python train.py --n_layer=8 --d_model=224 --n_experts=64 --experts_per_token=1 --d_expert=384 --d_shared_expert=0 --activation="swiglu" --moe_layers=[2, 3, 4, 5, 6, 7] --router_score="softmax" --normalize_top_k=false --routed_scale=8.0 --balance_loss=0.0109 --balance_bias=false --router_z_loss=0.0001 --init_std_router=0.012 --lr_router=0.000613 --vocab_size=8192 --norm="rmsnorm" --norm_eps=1e-06 --tie_embeddings=false --optimizer="muon_variant" --lr=0.00085 --batch_tokens=[65536, 131072, 262144] --seq_len=1024 --train_tokens=656600000 --steps=4467 --dataset="wikipedia_en"
Below are experts of layer 4 (counted from 0) of a mixture-of-experts language model. Rows are named router (the router's row for the expert), gate (a neuron's input weights, with its number), up (a neuron's input weights, with its number) and show model dimensions 0-223. Each number is 128 + 24 x the weight over its row's rms, rounded and kept within 0 to 255. Numbers have three digits each.
After each expert's rows: a language model's description of what the expert responds to. This comes from a sample of Wikipedia text that the model never trained on.

# expert 57
router:127143127100156135097133124120145092115117134142100103137112143117111145132113095164097075128164083118161107143130112177108151108120111099144111183137125095122135143130099107134138129128126134138146139168134189113137106100096127116092115116140103178091046120107119118116102119122112129094108122138113137088156127128127099120130135199139139113157141108108113127101125143114124123135084077121114136148123110144141106092103187100123066142134133156097112099126116072128125135106079117113120141138142137146107164140129122106136072169122142099156103126183119126117114118092143116095091150075121150114110160131142118121154149129108184124147127143110128124127130110127161091090126
gate6:111125133071098134134151117129106093101106155132125135146119114144129089113109151130159104146139105139138136095146131117124124151134109137118130083153126119132117142133122155141128126133116147130124117110122119138129156164116145163174124113147131112120175141192172156132135140153141152155115102137102088145068112140108142096134101125139153092145111146090147116116129107097132122098115139172117095102152116136127126148135151100137166102173134137158148143129070105111162126130164113092130051115136154102040127149085129126117123101139138132153126092095095149103129147108082138102143137171180110106181157108162139131151099142096108150144090095125104108108118089126138140145092
up6:110141161097110138092111132116100104159090140155121128159109112103108136096112109120133107112124113146137144106135136125151133112077141142114145100169127094132152137093102134123120135118144141127123075140147146108132115140154119113103145110162131122115116146175162109136108125157148127177127111137127143143071141134079143179150119118107147132164120137081140167146144115128112172179137087141143155131112160170155138152161166132162112126153165146165162137095127095099116101155142160132107077096139144089117112122124106147095096100115136126127113140151119160133152157100148129144150109142109107108192103119149129148047088099134143127086095131125116148146099125145141087122080
gate7:148122184159180126135115095142167117134128116084078130158159129163111139113099131149133130130129134135083118121130130148128154111090128094124144122142147134111115185136147131143123112138138128111167107108133126136067127169129149116159162141173147137127114101116172133145119152126115106141133114096142136115114137111160117077150162117139136132150137119142150110149097122101141155095132136105127140148099169164110142146106167134127114136135134111111186136165128172093141126129123099135112142140076145035109097155125135154102132102139133142139118098145173115096135134104117117096120146126168109185110109074123126097121114082150105114153114110147169157068103142132145100142101
up7:109124129119159119142145118180161117144115134083123157142153145126110096130120095165142162165125088119105123129107082130107123097103125117144135122159148134123091168108162122163092100126151120115163083122088139113127104119110155167152119146137154159151136123108204129174138157143123126152110130127132117103090118149102098128135152123164170144113168136119134141111109110116134133091133106133145133127088137142154097119117126099126114113127121098127115119148132176105142089152146101158120102159070151062107121145067104121111138111100125133163075112125128119140131112135145116107125107113152065136108082086124116105128105094137068121134105155141166121077105130139122132121098
What it handles: Space before table numbers. Space before a number in tables or census prose, such as percentages, vote counts and scores, after pipes or "and".

# expert 5
router:122138155131134136140133110121173099128156141163111104108115103095072138134094150159108142110131079115131146152097132151117142105214074098156102175120136082109137126122118117094129133140130140127112146150150157089118104091118140110117147100165099176122119129120115114112088107160120106112134128123120127102137108130147110128165122152141142116138126139122152125108128174091093124131079082136107102152122130131130106134056162118131109141123117109140161110125094080133142124118088139136121121141150136123121138135151146090126088167146132107158134107196153159133158100113142151110066133064096153123090135151122108130142160124108153167129089119105118106127116133137161117108143
gate3:133099162094157080109141145093146122099167169110195111146164123139126108082159138122094124124181129132108126158110155162085106114143168109100116107132118104138124122119122145142144130152151117143103143108115105128142093127097171163108081116145118199141140112155140158156135111111137138108141131089118108132152125122109134140116145131132155170103179073125160061134118091149122138126099152100129096117170102099133079143150126103179138087126165097130102132115109115141114170162128080155117133146130139130148121065160110128157094169117143110133121150128120156159147136130102161138120097134128145145113124117128124110118137146140152146102161122132115153156144119146117137133150
up3:138133117177131135096129134095139128134105151118136170098156079151117158144131139139118139133126105109117062137064133113136136126140100081132113143161099120146087161169133137144057141088142118143134110125102066141146139151115146082156129152113098111160104090139113143117132117138096086116117183184166135130152119101138106141116089103139141089129115131127142139149133125094124131100155129141162115201150152136142121146156127130102121118142129089118135132112118152125163110135151100132127129108124098140130073121130130148160114132116148109137158153108120065115099115141123098107175117152125144174142128100140124172129116147126064154087123118132145097158126108120142111137145
gate4:150117096110137121142146132150134131157115113157111150128151172108139118143129148167140123135158124201150103146085149159138109146119113160119086131170091137097129130114141118117092163158151113117164149138140132095149126126187111141117125105180143104127191137159129121151084114170144117186127131172124128114139134113155150129117115136171124139154121139118109097143149068142161147144142161141152119145111108142140098156150144121106136109173132137133164150129181124210134168156124148144148128121129172122119115100104097121128149143130122153163091130137166102119124128127141138127150109121177104152114146092119098098092123162133104136073121127123153141126153148089121117089121
up4:110171136087109125221074091115125115155097134133123114123168145137124154129079134158123098135111148128118108141084113121097162120162118124122131173111085127190166103094140168132165140118125123116144132095137154095119140144150093103130138128138132135149133127116155139143098146099096148121114144122175108062128112140102106123063091139171135085153151143128204137112147116117107141127097125127149123106109133149119132150120180134102133157117159154128143128129155118145142166124099147113115147128100117109103084117117100119147123123111125152133107137117097103137146152110117127142122092135120089155129122158135097102104109105132133124130175104124138150135098146112123130064107
What it handles: Short English word stems. Short consonant-ending word pieces inside common English words, often before suffixes, such as cl-ass, chain-l-ink, shipy-ard, rock.

# expert 53
router:141143169130144132109168101091126099122098110153134097131118126134091117124099131122103095093140077106143109138129117135154129143135093105140118161134145127123132125132119102125131107134166133128124158168164120110137057113097147125106127138188096162085089104121101125076103135120128073123116172095100161106173117119164090150146127138141138124173138119085128141116139146141133119145082090128124093143131128126150143095083141107120106159139139140133152122111107099138137131113114164117139114142160134146098168140116161075096125149118135115151122100147118135148136087094154159069084116055118166130115153123126082118160172125128146154109104155123126133136130138129169103134108
gate6:136123143129104099100140134124120134100132176137150156122109169104113153150150151129136110152126124091116118130121164152096119105127091121127212113143126139084130130119153104089099164167093133150167156127157090180137166117137134109110156159134165103155123123132152128189130112190114170121112130122124138097070108131100135128179140099135131169099109188158134093136169140124097117090138134129127154121131171128107080119154169143145092117118138112144111164137132094115130160120131091098168117174137172161143129127142103175141150112116129101126151149123108126153141101147140094139138139127162123109138124157122156116115130135134118131089118129155138152124115121152128085125105
up6:168136140115126087139120143112117097150092144095121092123102157149058103104095145067109143119103140165156167177123109141098075161161169132093125138134134103168092109144119107105134089125120092101112163146107127164118103110109162132107097135102137150119147112139095077112138138127143109127103107136152131113057085131141129100107151154131148128159106155119129116121072141088136137114136187135097084144107114151099115120125102136106105180146135144116097146174135108088155153142124108126108108142119139110128163140145141108115123113131088152137154124157162165105134124128137163109113139138134096145145135102118110113108126111152139117167127109143136123095122144128083110148101
gate7:167161107101113147113122175158156113118129137101119124128124143149101168143109112132109091096146164132120120103109123117130113125146068122126125120114099146113130116120142134106115128133176168129107142130120112105128141117114102111108136166117138109122147148178158096116178117154138160070165128137142141138137116145052167113145133106133144163163104110113123112107123143085136139153141120148157158163053121095137147135146141178127145120133129124137122142123112166120121113140127103143107166095142086162103146132173094123152180108195163186109142134093133118156109128115134147131144105106119101113128106099137173142126105131196140099114177112124138116120158130129098152111114
up7:137122107128131131130103124131122116155124152120143096137130128158147151124108123185126143116128170129115112146129134113113138116139105138102110131113077116123151108150133144121103048143142171109065149127092152097121120138140165115123128143146101132117093155149117116110141109089130169117132151148127130127103151142096155086135149131155172141158110141077102106088127131109139146130150154117134170142050150075156125149163130176126126110129128143114091119112117160056111143117142124171154153131153052142138127145161080123141123105131130167098155128121138143148138127113175158128122106136116111100153106107125178158121118109190155150149124144145148119129148126145114153095127
What it handles: Ordinal and ranking adjectives. Adjectives after the/a/his like first, second, final, new, former, top, often in sports text, e.g. first round, the final.

# expert 11
router:128128136112147137139138129143116110136107125147129102124118125125082140104136114149114076108139103114156108140116092160096157112153078094147130168115113098116157128159092109111145131157131155185098130158130175101106081101093164115079140151135118152103108157140141137131083139101089098106092110123094133108123143128133106125160146154198139125159128124133098144092149172132114122139096069140105144160117130129153120089088189119138080134136112129118155117122102088101132127111064160121134130130148133159109119117124115074132082190145151099164107142165145163123115096116137129088108122120136154121096142141135128144143131151120167138109125137134128116094159131133142113119115
gate5:139132159131152154128151157149113140115107129140129114073169119116127126116118078127105124162139141119122091103130117140137101167146111157111135159143144101161102142114149142156142173147109102109127103164146115122100146136120139146130084116132163115146134083143176115140078147129140112130114115107099132155093104165125181150084133094153139136142144139102127134173144149137138125150137148156129087129109123131175109151112154097104039136111099096123109096147155150134177126089169140161163158129115108140137166127086168123137121140133097152101084126124132135089123189149146109126139156117120100102098133078104118130106125141116118124115127123165105149131094091145121089094156
up5:111126067107113110153121134109113131144137130161119154154077149127128111120165159147135127111149145148118170153098128130146169105122168132130142129120125137081166148132130125081122098118153163122121148096112160119125121109092100086120130121150132127122116169108113155129171132130088131155130144135114153132114168060127113120132132137055118137109126130113134102051113116115081133146135128124188135106156131111098112062153109142117151154104109139137129133144129120149128137115111156121137100108142153081133115149133108102131135147114132125148112159136092138142171075120146146107123113085152182138162159131131184120136118114146145132090128155105162101159167158139158102152088
gate6:165138113115123102125196147126131117144140140148084104140125130128117125139166137126137117123154135159132093125136129137138098130113125087113130092109140128155100124138128122095104107115096141152124150122171138087140143084118145109138071135115115142127093109129091138099129106110135121144112118093176152121135111131139172099098075138166136096141139103119143110155123132118154094084131100164124120115097127154093120127066119107135122138130140151096133122145144098115127131135111106155122108102146106100123101120104146129138112083049128104170100163135093156116126122163156119086155095180170138139142104109131163099145131093182126145152126151170175170160113142104129106175160
up6:142151123131130158146171183044080100115092122127094127113124145099117126109137098166152083130127147154171079156133132174120099125135121077132115106114122136121098121115151118105117112105130103135126113128171115158130155100139164089184114134147131143132073157167086135112155125136102150169137153112151139145135124092129120104142080146185145118169138118126134162141106165142126118150105104154146158115154102134108124092116132099112165144147134135140130113136135153120130121139112137106114146153111120099147095136134125112168106098118074113119198164129119153123143134148126134101119123162118148098110124129131145135119110108187104146142105118173106097157129110139162130153107
What it handles: Opening brackets and quotes. Opening parentheses and quotation marks after a name or phrase, as in Portsmouth (loan), Winona Ryder (nomination), "a witty.

# expert 9
router:127149168122143129117129108128137105120114116139130144137129126109113131115085110148103119115150115126170087127124097170134157115170112107135101167157131109117115123127099095107127131115125141143146156167146159102155112136113165123108137110120112156121068158134115132116130114118095069085099120127114124050104105113118109120160145169160124140140141140106125137098139147138095123115076055111135127172119118105150127090106160107125129132146129108084129113123101100137148138111099161117145135122144126146151177125141125096155094205121154085159083098156121154119143102086136124108103119057123133107089154121150107136185143140147159158111109138099133141144132114140130100111127
gate0:133133143135134111128148142119168112135138180124160125159114115095162088121163136108109109157121084085131136154123139138127130147167089130113128113160146120130131104137096086101141144170102105117146143111131104143147186116166149131119097106107106166124135149139145125145124124125139130138098090126140084111094103108146119105155123177083139115123148115108141126170152128165106133142100147128133161146119107081143201134138106122134146139125160132094143182116141126185147134137134144114117127127149142141155048157098130087132136062107154148135139188130144168118121110119110095110114124131107152145139097106088133149121081138169145115123123111144120107133113154117094079106159
up0:183152124108160147147144132095158108112123137123122119146121131130198128110162096116135133140098125074099142118117114102120143123138147139134096096164128117161082154113119141128157086133104130108128107145113086127131140149090167128104140088077128176121149108126131138122097135106138131116077085098127101121139119112147072130105156137115086153115151101109142153123128164119112099151141094135106149131126130111113110125122120148131119148091178121089120131150105170155113118121067112118128129156122084147100125169105126075155144118093104144160152172101150141122114148120116111137092155151120168140151113104087129114125101156106086103148094131123189135154156161133093132111112
gate1:144144112111142148126188141164125128181173149147143159109144130081137132170107120100127115099127131129143124114129061175132143085127124142159096123127134109139143129130121111101143144121126085158141117149126114115118130112125192114134103127108189135121147116127175112159093134113176148174123164169111113109078177148144123134143140142166107140127144132161112111154197122095111112130142099130126133124136146115155159122136156125179105138149128121152124143177142115103146130098129129150135150118122088126157142125089096122136077152138117122088130132155144131103174094164151102112123106086168065127108108109132098130128140119111136132146120114138085119123143118131165115086150
up1:122093153119120124118156149157147129077124136097096110112102140118071118077106111153137137137121142172114129126144098107159151101085134146123140145122156097152121135187176158118176145092121133121101077129137148101153091136113121144107157094103150128145169145185160149140103129127184115119154140158110136128119159101109160188129124085123169138124113124136107087105130139120109127137124132132132121158098112122174087094139087119110131124118128152132122101114080132127127110158140128114133133103141101140118123148124121132137142135156126148142124148112155102111094179087082143120111169127104144138137121166158147149143096126139109095058106138166124104119143097127116091166150
What it handles: Year-prefix twenty. The piece 20 (also 19, 90, 99) starting a four-digit year in tables, citations and date ranges, e.g. 2011, 2019–present.

# expert 4
router:110136130129112115137141098133171118087162123146117088149105126081057163139091147128104147072154099150153137124117122143165158115157104135106098144143147137120151123107134126125115132150165155140149145163174172108115115106096147109100122159126098176104076123088120119132073133122081104098109154145122114088150128133151126134095126152122164147148150119112125134099119160136098132149053114145123135165108135133145104129053173090125124145127131138127136098110128078135130109112076147115133140153135153124080170119125164099139132163100154105116110146134122166104142104123128147111064128101117139147119128139141115131142130129104142146129112155139139105122112148106134105112102
gate2:144085103112137145158106121191149120139171105124151113147144109130141119175155145090146119148103088127137151093127086123224143148140160132080130128088139094132120106111123113070094142100111127136098122117152160124142111129132162106126138151154092117160143133126082107132120112132127114101109108132176105123112080147130150170113139130109085130166092155155087115116147145116121118122152151153126105098155093137178137142158153116141133085170142155120122098133120087094148130130119128126099146151130132161146096135162133123151122118139134098169108157119124160162123153125158103181129095134138146129094093122128161140154150105145106162093135105138138127119127128147138101132091
up2:120161116149122112112107157108166130155215150187097175094166129124133179102116140137148126132162151106106145145105121130101114127180134100158119148159119118150170135124140136108126136116132140155104124114105139113128124137087125105129128106115100129115150156133234130113130162115148125137131126130103121132154139115138156103091125084121146143100121135102135140087127116145117109151115099133199135157145160103123101165180128118114135123139091123103134149117132134111110139193114170141109150099134087129098141112139118141082096139084122158145138112102085078139125117122122121131119134146089119153156153115109134132136119145130142109105149129117094138133179143149137149156136
gate3:120104104088112142170077144119157138105170156127165130148115101165130134109151149139128157149152112138131125098126132134152125118164145158160147128147126143126131154093074125136129115119128101150156099138129132123093145143115159105132124101156116111096164091119117185113126147099108112083092155149139125115131128101194101122107119065132120112100090146111077106154136142131098121087133126095093129127102109070083149103126095129166126136145097124153129128157141139103111144170119124123139109116112124128077138157163115126146100148098108129131112155123145115154134064137143142056113071141119137101157130123112124100137172135095129144151124110125135114141092172143120088127125
up3:111150190107115192151072140125136185117123090090117120132112147118111104132110145118132122140108151129119136128124132138177126127132135133107115147120139098141117136100138125104203129123159094122136119139133134113138084082136150121099151104127158160125149148107185126094154126112145161137119165130138111141113124139123153115134118124101136158117143167135126125110168141129131130134116172168110118130145155120131103140134105123150096180098165135110127098123162128111141149111148119090153154145140136123080104109139158094166165135092151095170091126121142173134098144110128127132126157104134167127152185058134171104111141108147100101143075072127123128126123128140122133173099
What it handles: Mid-word consonant-vowel pieces. Short word-internal pieces like an, or, ar, ad, z, ak inside foreign names and words, e.g. Mer-z, Her-z-egovina, Arc-ad-ia.

# expert 21
router:124147144121155144115152101109153120108143082142124100117128119100114154113096091153122073088185097118181120168112115186151143108144104089095131116152130103117141125137119112137131116119145149152128135148174160121118095117105149132093128118128092149097084129117103114125096126102095043108120137114094146084140120113132095117113144151195133117177144103094102115107151169135113133147125136148107142148125111141166152083117118101136057136110142138111162108118102064128132133116102149125133149141139117124115167142120160116142082141148140123154098085128136156116137094097148104065124127131120131135101154142125101119170134137126135143123126149106154135132144132120150097136115
gate3:145133133111113122134121108122109178157125119124150140143119135110107154163108137157106107112103111151142136143100167086093124103110129135155165168119138155128141102149105134114119115126102115103173110128119101159109146087147142109149116138112102123124102131101120165139119106177127126136085136115177104179113149115143109108132121095146128130133140014156134105153146126127147143111114083118114102109130123118145115156114126162116115116087106118129137142109117149147117101145146135139106122081100081154132159067136149063147155149135116170095173080128137149132137085154139160154131141108127156130126140132134143134108074128108116085127127086109100159162132107127099174126100
up3:132152113141091131159158115120121151130093135149098129071086123107163165132162104163124128105126107111140128166131145102132141115123184138164128135082125115083113111157151149111119120115101117095147107145147107117101139105137118086100151157134135142143118151094114113156125103163101159130093118179140130157128132124156151121128157124144132108110103142140095069118134084133169133114109153092139136149115151122156154143130127128120144127110136114142103133128117110148120096130075116118104119119113036163114156062109128122133122124160120131082152086080150123131154105155114130185162103111128142144131098133137143149093173118139151149132124121128109124146181121109141163101072
gate4:111206130137087140121141123116131107111102135140130092167118148140119107122148129099134124106124188131115120126118112095136141127175117088090145114125071101135122169131117148118138158121126114129079153072094176093127118141122120138153128121105138125115135121120121137092131090110111148132137103107096141143120146119113116123147142147154154087120124106136157154167117128124147121169096138125116154189144136115148111146147144115162156150079101128142074107101127097186135182107149144123126094115151128154116077170134197127142190137104136116109112088128144118136106126144113118106075096142114127142105117138121096120145149093126130099082114129147115139136093138110147174141123
up4:113154131121130154100131118138139122135138111124164126102151120141103138148164140121147117160124087155108100146093138112152124126102111139146155127128112121158139116130189154146123105128079112100124147115151153115082139102112163122083114175173137181127112097117130119123106124125094107136111155179126102187125107103146131144136128116094133138118164166143122089139144126147127193116118144173126157076127102130120096116094140147120101134106160101127147141107159115121139128122110100149154109109117116142152105145112092143154123130108123148172185144153181109133103132173157125144112136114158146134141158062142114086177152109170122208108108134114139109133133103152118130115105
What it handles: Indefinite articles, table pipes. The articles a and an after verbs or prepositions in prose, and pipe separators in election and squad tables.

# expert 14
router:133141186098112134110125124119167116099109112108139081115137124115097129108104121114136113100159079143128128147122133143098129104183099099144116166161117092129129110137098092131109139140107109155135130144161158134102121135124140098120125107189110179114094136107152126147085108135100099104133142110096126079124148121131101129147122154139110128167142135108120107111123165093122107149111073139112118143129108130133150090077188133120089166135110142110129106126069078119131141119098142134141151144171128163117157130131155111125111185115146113145122083167134118143115103087118124100119116072093128125109153110134137127188147112142170166125087154131121146140119139168156120087124
gate0:120153145118133152131127145143129118111130136115197108178121116146118122120129092130134122142132093150143133120110132079128092131132139158118145130085091174121142152147125101151151164162171147126126131162097144176171108157106084152137123149135130138163121108139112127143137169099135154125103108160117156088099123126108091149136132137122130085086148109141120097114105149125112190104103153128143155127062102127151137099131151075104157127129125108105118130145117131146150151106123131091085125093144138140152114154142137132148177097106128120198154138179133137149129115144110082152139152110092114118098112131133146106119100071145163120123099144109112116157071165120151100150123
up0:125126107101144115177149162124154121116142124138121151123153074084112079131095163170137172139126105099155136124139109103083135109128132131121126110138131124152151161146125119129110121146160109118118133122080131113123143117124113118148138128148119093133080120084148119138096154120127105150132075138105101112127171154107075103135181168152099096088146140150139131126122159126122117098139121121141149130098144153115132140099079129134151119109125121101146152110088138090145172115131087152147150108157109139159079162149135083153155084155130116152103128156190128165135166137134169152125111123139132111111145137145167099163144105140148104173129115157128147172084173140162128138109
gate1:124109152100120123133105075121098112145142171119178127160098131204131134118192144124157089103101130146089086142132131150127138159133132086148129167118119169146106120142129136115152119152129121119108102156094127091131098119124114123166105141146150154108127156077083079100137100104122147140154165146107149126150116127089128094126119113112134112124104124148089143121115146101126155150095087130143145140103105131108075161149108142158143112123128105120127141129113138091129140093136182167099096080144124104104117124135106128115134179094118118110166144133153107090184145160106142121127155134116128122100173133109134165134142151131106122124106093144150119144143157109128134096072
up1:146111135143110112129133175139134141112116102102091135137131121121140127103154133130129120115111117102132140107102147116138138128124111105081169123157130109109100123113142111136255097130133096135149085147125139169117184129110123146092121120150121172114156097150150131159121100139137134140109145073099088101124134124167182148136123132149135099087121103151082097161127147166130139131160164108133053109118145140145121093154132109142144120116083135157135122095143153143143106124116134174125152147145153126108112122100139112100161126123116128123146107148126128124153122099131124094140164125082091134167172136143136073089109129096112170148144140132125104135139137118111117089120
What it handles: Geographic measurement terms. Unit and data-label words in geography, road and survey tables or infoboxes, such as km, mi, Location, population, area, Survey.

# expert 2
router:114123165123156119099122092126152101113104105143127129134133126111080152146126122184098078130162098111166089134106123152103110109115089094156120130154133145117117138128123121125132123118138139154145145151173145127126089120124185130090125129134105178111090142115121110117097129124121107098106136148125154068151132096119093148179137146165140133158127138105135153110108155114100160128080104120141159149128106109186119074100141103086113129153150128093112118101122088120152125118085162141128108108148148172085165126122161087143118173119137125171094069136109139138128084119136135123102117111103145119102164139146115124156141139130139162113098159105143114132140104132189111126145
gate4:134115148131087138152099128130117098087122160155153092202112121119104116101158160111115116155166113120128173123148111195072124137143097150126114137146120085146071156099111096157111107112181118130107153124126194143125128143129136127147168148140133135140116104100132145163167119151137124131129119128115131156135113121147140157102133130135125090150188157144081114066123111144171108146130148097128137151196132156119121144156107125101120136138131108135129154144112160139113132117096115127139121133122125161093148076134128137111101173141115115165138112152126146109131134153120126136179122067169144129113136114171120086135134151124120127131135124125143078120149119156169140122153
up4:142130125163138143100150125119153130134164128130130137114142149120149105165109135105129118126140107134129155135106141112142099145119146139132081130161166085150124132126159083127130147104161139127081101142109136104104138156147113159102121152105136109085115122113113137146109142110128097147143105115087122163133091112127173115156202151123079158151146136187104145159181116132139130153088099114109160169137121078134097143140114135113097091122102119177053100107120143133106140123106126130140145126096071108117088106195118106134118143177143136126100115110132131153093173149118097127131116097089126168161142148116126131143160126154110161124122104148157098117154153126114131162133
gate5:082139131169120138106135136109104140124098131093120140105170156117114100148147131179135094107159189118104162070139077116109116098116115123104127139117123132152138121158107150161103137107097106122084152129161141100129119098139145156088130128123056166130112117140141134109114134133159073164151151110159109091203118133163133154142114090165133141147168126111122175113118143122141124111134105130106137122117118119146152098147098141089096103133131151119097087124134125154155156137130125101130135096138085130095104129187112132133176152138123096113133098119147153113099128164114108112098091151136089115127137136153143077152145122108152111149119096139132135124133138114161163143098
up5:094106100160130119090132130136088113127130168111124157150140124138125107162156075137133134126166176116125133127127123118135115147117108120129123118141128109130103116133142115114113143155121145125095158096104109123097145101128148140154117105120125175132103152136131144110125102121144091202145144109166118129115139108147113168121106145171108134144139113157132163113100155127159101094129091084148078110103102101144123126146116112139121129131156185076088072136124085121139146137122147092136112139147096054115111089155084128132185138143138126116156133111119102148101131129117072108113095137125140155085150162111147072135120185108146141160144123141088153098116145137168143139128
What it handles: Ordinal suffixes, abbreviations. Word-final pieces such as th, nd, rd after numbers (5th century), plus abbreviation pieces like .S in U.S. and table words like Won, Nominated.

# expert 26
router:116118149106124102109158122127136108117113099132111142132121131104091132107133118140122112122144128138152118126102136148113133121167097101104118155149144125119155134112095088117116137146143167155141139174159135115123095101103150125103115112176097159104085158128100144137071120141099103101109152123099137094145122142121094128174140139139136126174125146123116141090127158113117119135088101103105106151106131121159136131093135102110119154134137156081131119110116115131148139097099150112124103128155162131137196146134129104119127230135129055138122115163103120123102070109153117090127126053113165121111158135146109111197155132148152129122108186138135116140140116128134086112137
gate2:092127132141101136122130112124127146106144127093190080190155160125126098117140106129202150097111106141145160125146170134132118081133085147145113132146077130134103143090148111140105165155173140134153112149130149137111133121109152119130130124096131138198141130149131135118091128143115119119151137155114110122103143148146139101110128115124101132131078133142194140100140105134059107097110105100115131158121129119129123089120110152086161122118081127154110057121141129080148103122139141145129112132157160165160153110175156144081120126154146102100160120157141137114122131147138110139110124083123138144108111147094131144133125148106100125110120085147120105112106140085127144121114
up2:092125093152084118113096152115132137120131133111124108116170084101124110091115178125150102168133130111131099134115129135140099133086154098093167135153085126124122115099115129123146167131115105073123099123128133098137110146087098121145150100116146094100111117096084108098120179097158111137099099110121119132118148176135140121133110110115149135135094103114120121170097066184121123147170143143119133121221156127145104104163115137123113093137138132147130130114119147130105116116142105105095142143146096151134159132116168121144134104126138127112106125146134165097163163138117144163135118102180119135115143106196147134149143123090079142140129108145123087163126117151157138132127
gate3:091129152120127102110144138111156191175131150101117127117109115103114136117148103132122136115130110183142140116107119117159112134137136137118144117149118084129123143103103181113134194098093140121126089138110159142119098116087115138156089171131061084116088111079125070144091148168143131128137094097143102136097072127138107086088127117127131132138109127067095113122120122161150177171107115145112094132139145154108138102108103128149106121105095146135124113163107112133130159097158131165107096143150106145107163120094137161114134141113145150088144153131125144125128083157129135076106121092126106111125158145097168117112128127136117143131139106116121142133111111114131116149157
up3:116107135102163126103149164118193162172152127119125113144125146147103130124144143151121149142124088152174131111105146110177166151078149156165153121099087123150144176080108184171117154095158105106148133113135108127146117182145142126125136149128088083157148089076096096152121117164126127130118124116119123157107122108094095113141111117119122126157080164090124128136131143106154130126114124128142172154122155138121138151140106130093119121125066108120114156129093130136129154117150116106120145094121130154118150112126153104160160137125126160135165149137128115167159150127153134128159108128059124133121178136114137111085102118121130102131118147105127156115169122133073112135150
What it handles: Country names. Country names and country codes in prose and sports or results tables, such as Germany, Brazil, Slov-akia, AZE, FIN.

# expert 39
router:125123120121159132125129118146134107129112128133131133147109134113093148129099128170111090120132065127156109130123087187119146118125106110138108201129128104121139138140125122110124126129130135152138152163136167116124113110100141137107136131138109184110069145110124115114123131150110125110095135144109125087154129139117097107167120192154150145149126106096101147109149144129127145125074078115123131140118106129147132101107190099115052143131129128117116094126115089143128110105075116110102125119167140137113165157118116098124104177129154075157087097178121122132135116103134119084091113093116122149109181124140108140140159145124192137143142142137125134102143101147155078117103
gate0:151130124132135121121122131125133141121149191144137136129091128146098168128188136175136117153130159122134075139113116138075131160105095146138127116159141109141097091129180128093154132133129150126124126121125129185159138119143146138083138130130154110113151136128139091156146180135149172106151139145108144082089130132112108160153103131114121145113122094121181120135123148137106151131095090113171156090097132134130135083101101162123160135095164129146118161094065155155105142141133141141181125117120151115116122124099108178153194121152112127097100115127149156149155100143155140112091128132139112158111159126124137143117139103119175124148131141132147146135160091126160184135135
up0:137141127143158131108128117125131103113153181144116145097102131110115132139176094149131153185109164116140064146133123118107144148099125084113142114144105098164078112117184094133128124088117148119138119131126128157120142130161137120109139126116174130129140089134126093177135174119169158100172123155099149087099120140121105151121112119116107129091145105124136102111117122136116155112095106117168151129100118157147134101130125150095174150147137133139123183137079155146094174189133113079178138124136120138129116145106151149139179129158086110081117135136121146130134102130123125119100102152125134134117166116136119140114129120120194128141158157143130141120165093128159173126152
gate1:111183098076151098112128143141085143131076150148138123149148128093131109189115119119116116139109120145146136142142136109091132099121102113133103151096107127129085143116145096090109151135149120162103149141096110139158094165128102116130140126145126142074120134097125149108101132132142139117146098127165157113086132186135127160125171126115092100142107126103136134152142160139168132128089113129126117104119098153114087132136123168113120125133093122145169113126142133134137118140103131145106135127112071173122089134136163120131179153124200149123182157113135098171100153091137110138112127143100111161126123093131189115133139116106175111137112135103106102147125139144113088076111
up1:121099138186129140129118130125154135133164106133085125099112113159149118084155122154144117108161119127147104126105126155147119153129146166142135102150171148140122111150090152188119112104096120100108121120108124114082121111108140120110153139137129120177111087148133113145163143084159099142103170167100137132147127070143132070095105116128135184116147142128124104095111124120105116136143091128147135155137157074132162113124118124084142174113138119125088118161120129124125136134131133108161113130143173079141149109105096176129076111155108112129053132136101147124129124150126130131161154114154139072115095148137083130127138140134082132123135128167157131122141144092159145155137
What it handles: Space before dates. Space token before a day or year number after months, in, or commas, as in born 10 May 1853, in 2007.

# expert 59
router:116142132133100136118132126139186137114102131130112104107138130109105164127113115116110078138143072137143103153116103188142142113167090110113120183122111139134162120143085083102110117133128156147107138154150149137133107110099143128122116121121115168129114164111122126139102125141121050128079174123100155105160130118135129103137125165150153111156141147132089151119145183090107132144093080129137120152103125135145136088068149115098119120137114147131144129118099112115125155089107147131133126127164141151137194141142147099124108197106156089166090085151104156141107092144118133084135107073129130128113153123123113122166132128127158152124106139133132139095139142141136108090136
gate0:121138101127108108100110114106116120131128170121116117090143172186116147052109119137134120113174125139147089113095152190129166144121115137087109138133144114130146109166090130116123102164148144116145151152057143114133144134107124154122138138163153094154149162131129095131117069123109102128148141145120139148142129126104142121100148147132100138119134147176171050118114183108088148132114103133094147131162104138135119113084135112159139138153162131120115130159133127121106163113140139143137154119117128125143122139070146131114118142109114137158100106146129127120138105153095139118120155131102151108144124115123146180136143125147146143147091096100094164172115083124150150188112
up0:088115141134122136153118143126140111127144122140136130128107121106111152137128115088179148141114130136054127115168137052154137110126143128147123129164129148162116112090108144121146125103092130154127114138103158115103091142145122083167135119126110117106137067097141140141119139115118154102139126121142122109145129094153118104117084120130148111163124123095116179159087141133165064123106154145185159184117097170131166120135139128115107099132086128159114150083102111098159099135119110153142109114128131131141134145155134110168121112096132142094151092150111070112158142127129125128113124124137144157110128149127113083137133165151123079089147150149136129081101142088113125071140
gate1:140134112123076128145131159169150116101128142147141138085129144114149123141137155138102151147135139122108126118137133143168139145125146080107133149130141063112142124149135140123130127144143091106095078102128141139151120102149169151119162107110139133133120137108181144103083100139136161145109129127125119101121160155110114123158141091105131140127139142112134105082152165130116145094155142122084146102104173119152134068128111120116111182149140163094170160083134117105139132140126120110119122118151109125102081181123075172063127143099110108134128161147133136112115129118106152094128111121119128128150093167112140087133142157167147160144180098113078163140122130154091165163107
up1:142098151115147131125133116086143094114155097139057132096140080117107162122093129139130111086112122113108140126174115124088123146140151116183153139110112132109161105098164137147146119140108133130124121172149119063108131135122086110120102089128099125120095134106094136149148146147149136115129140154142135123154104121124125122087123160120130126153145148143089158141111076088174148116158115115135132130129123129127091159171127107067104080145116144166102158128121116145133189183121151128104117123134108126096143135093109131156162166121124138111125117152130096132138137158123136161142128114130107097107102142116133137152097126141115152110043116152134197133142115121169127142150
What it handles: Word-initial n and directions. Initial n/N pieces and direction words after the, e.g. n-ave, n-ose, north-west, south, River, often in architecture and geography.